{"n_layer": 9, "d_model": 320, "n_experts": 24, "experts_per_token": 1, "d_expert": 672, "d_shared_expert": 0, "activation": "swiglu", "moe_layers": [0, 2, 4, 6, 8], "router_score": "sigmoid", "normalize_top_k": false, "routed_scale": 1.0, "balance_loss": 0.0146, "balance_bias": false, "router_logit_norm": 1.0, "scale_expert_input": true, "init_std_router": 0.00657, "lr_router": 0.00162, "vocab_size": 16384, "norm": "rmsnorm", "norm_eps": 1e-05, "tie_embeddings": false, "optimizer": "muon_variant", "lr": 0.0109, "beta1": 0.93, "grad_clip": 0.5, "batch_tokens": 131072, "seq_len": 512, "train_tokens": 537800000, "steps": 4104, "dataset": "wikipedia_en"}
Below are experts of layer 6 (counted from 0) of a mixture-of-experts language model. Rows are named router (the router's row for the expert), gate (a neuron's input weights, with its number), up (a neuron's input weights, with its number), down (a neuron's output weights, with its number) and show model dimensions 160-319. Each number is 500 + 50 x the weight over its row's rms, rounded and kept within 0 to 999. Numbers have three digits each.
Before each expert's rows: a language model's description of what the expert responds to; "gets" lists some tokens that make up at least twice as much of what it gets as of all text. This comes from a sample of Wikipedia text that the model never trained on. Tokens count by the router's weight.

# expert 19
Periods ending sentences, often fused with word endings like es., ing., plus decimal points in climate and election tables.
gets: ".", "b", "s.", ").", "ab", "\"."
router:450464575561490516443472525535537557546535511460565414540469584479526360481505420494506419511573576487506442453548548391488485473538524470365460451457485502546384444520422485546467509544527526415503494466430443505476514509492502469522480440421506572465513511489488494453519467491500635564464475484563467591406535549451503472417554425526524461544470524469474461494480499528437510386538589444479554557487480460514427466493506522481456426506507484330512486494600492557547570473597509
gate3:457444505372531412475487487434530462458514495429495504478481583421456472544537488478445541487554527496521469489478465555466457535461637522438496505507465555498598529560518609473456533506585547509587521509510522461463484480481594467529495509417549496590387503493589552473512433535459467554441490463484536503607523571525538465422398467481498449505547519525502485494533580486590465537614481520543486502446477509563553449485535467485545554524506513433466622438515549467527483482435582
up3:530528555470485485483544477581541544546428502535470535547501554548517451462420513490463515481440559412550477593438501488451498456466502512440508577475413527487434525548521602463471520519507433464552543432535509535487522602487511474453502541455552442515530587544495488537495442466493513494492515554517429491492469534500592528534421470529543432501548545462554449465389497483539433503543505554506490538486464488484584507520529499443509567535525458400425500495540550529464560505638458
down3:512483475496513461417462420462453588517571447604520546486502486502499475503442469407559549493506511451522538482583587506564493486488475425484487476466555544510479502552440620533503476531570421590602503529467454440532486504452528505607510498430470575472496487527594650537475399455499490508526523490431436463479509449468522527537408563521468459497525481485438517504495396510498522501563421497533463516495508492506479484477557434522510496430466468482525464439533488481533443386568503
gate4:486515492489548540543512491439497523501510473474541568550530492532534475539461627453469426436592494598481498528525501473540537564557390527431540567502429456447499519542545399467545519529545406555516548469531428481506515484467437504590471446353608473502532450545501531544557428415572463516521524486517472528585524603429438485514559499472570519576474456463498517484526561531559486561439454524468510522442518510547513537476474502431498413545539509487532424520457499522459553548509474
up4:566466451492532438541537517463478560500489469465532523434490524523503445455454509508544495494561454517479531447432398481493544477579489550571410535549461547512453570537543521559537535488554540468445550411494601448508410575380464423511432453444486410424598432479619438458499534503451430512485548514456504502441436558517534558576530533429421578497520557575514444420548532451511487501512459614526580448517496474454495520517492485485545410537481499524449539536507486534555388452520498
down4:479499519537541471398593466439491529541507428464596469442491577468544510478547579468431500510451434447513396509532543454539544562430424512467466492569515515538481448455535495421531443516429510512445572529469497434446431494449476430547423414535517499538567508482443493615476465503488375450460461465544508459517481540445495540397576451520489415445564472482443554523493517501496518500480395502512490573511534545477468386412408557443570570491455448449417478476454568648520521497442516
gate5:532522591467460553558544550496412503552436485452490499522509464441545449566643496515511393482562500458592502536484439508467536494486458428533450551449557580519406413466522538474565465512485495510502490528475496519444473495411487456455524500545506521468457451476427547449472470429413525521469504418523447497507511466505584469540479579456444540465483499472503479459511471446580409485539578516563459479559475489536512543483574540518469604532516448501544506638482586525549490568445542
up5:532488564578492538420525566495493469493412377562458492472436432598455499534513431554524461489510430493616470460468502459426603482470436422528468582530453614507571463539487631441488503517441481502535526454595484543514459439526522511469546428489518514537480531479480525530481433547450543476549523441506423526606491503408526460450448433474556545443486511483537398511429567551527444462579494533530553422531501504449406612562539490488439471476532478527526429553502491581496524464564618
down5:546539587465473499568489525550564551424494485559545573453551504521471565505529521550541503540501524483422593509411450537459505462524444520494470560465407538542465497447496528472469514571554526569599546451544506521415422527504584514619504467434494415450433512488538519481419462565505596481513475480459549602538413466530460482518534527538552507509419445521541481444432494455556505469480546578496535525458542421363483586530539507483556503345572535547475531456507462512496520490434519
gate6:466410560422519465492543458436463517529499463474407444461435531504544512485485463516396595505575397486508570471461501628479532495494468462528482611501565528465410527538464520390570623481534493614490603594456523451541506564556531451478469531520497531556446514507400434440375430364423473503432485506511452505588550452482435525471452564604592488487513507501457535502461509465480584556531572463464540615506513474553484420417527465518467486475555467504573587503523489510511499517602421
up6:533524552407488502485556495449371565542529442486413499558556496465485525378529502481514472520519492511462460512571493647393512489548549492485432558455478566526453494526368552382486498468567448561461530485540449412551498538537475467536506511554505503556454485505568435405431488388486521567515543465524515574516558574419442639491471531483556563439535615416484452441466496460427550513393486523492503561471466470533541503390563554546446417513605447450504570483480542498587543533479478
down6:506517464504523446502493423433519505490560518533485583531559531493454532482489504565501457455474479536585505489459586510543428470482491488498432533537432420509544559453501431603453447499510572465461495479550542440461555516496489482444461428471581388476491526499446481488438572467424483457559565502445529465401432604522505482495473516501387518502548482470454508475532515489465471424463489517570548517536469414526464522487416500424423522507540393537409516593485543504438438561537530
gate7:414405527492492639496404530476536530506420529501436461539466516517606494529591593500515445461522546384523534595505453530463570477555398489474556569463614500506424600435488496590498437513502475490495526420433403476540378447531519501491521580503471481461616530499424462504460533527505454482598426495465492574540554534502617464526563548491499443526509453489494457478491543573521531459565556448503430462511458430439507594446489468491511531457468577527593606514545412448526478528569473
up7:503527558471536361492610437456527495583574517577523510513496485420463497494542506553488612492422471532405397433481565461512539499423463452517431518524427469518514534551525508486534549390522471528444428622502541496444496478491557479486509427569456490618387392497531560484383479475418525490493427552474465567439473455499481567542473488486499543498502517462475612448464401504476453573446529460521562480533458467497479501590507514435458404488487454503433510509496546559505517520408489
down7:527571559570419515452491515478531513597555429485526541456543469501544508467522528507449536532465491445603546528519489581486484564560483423453548527447540436502566508609502430559390478478479457495490513665478508532564537571523502478431492473517476609483456429547489490477454436541574501517409457515456565516461638524407461463484569519535482490503546417527531514441466521449515476482518395499459495624410530443579494455552380619499472529556597478508450493541473589520445510556487562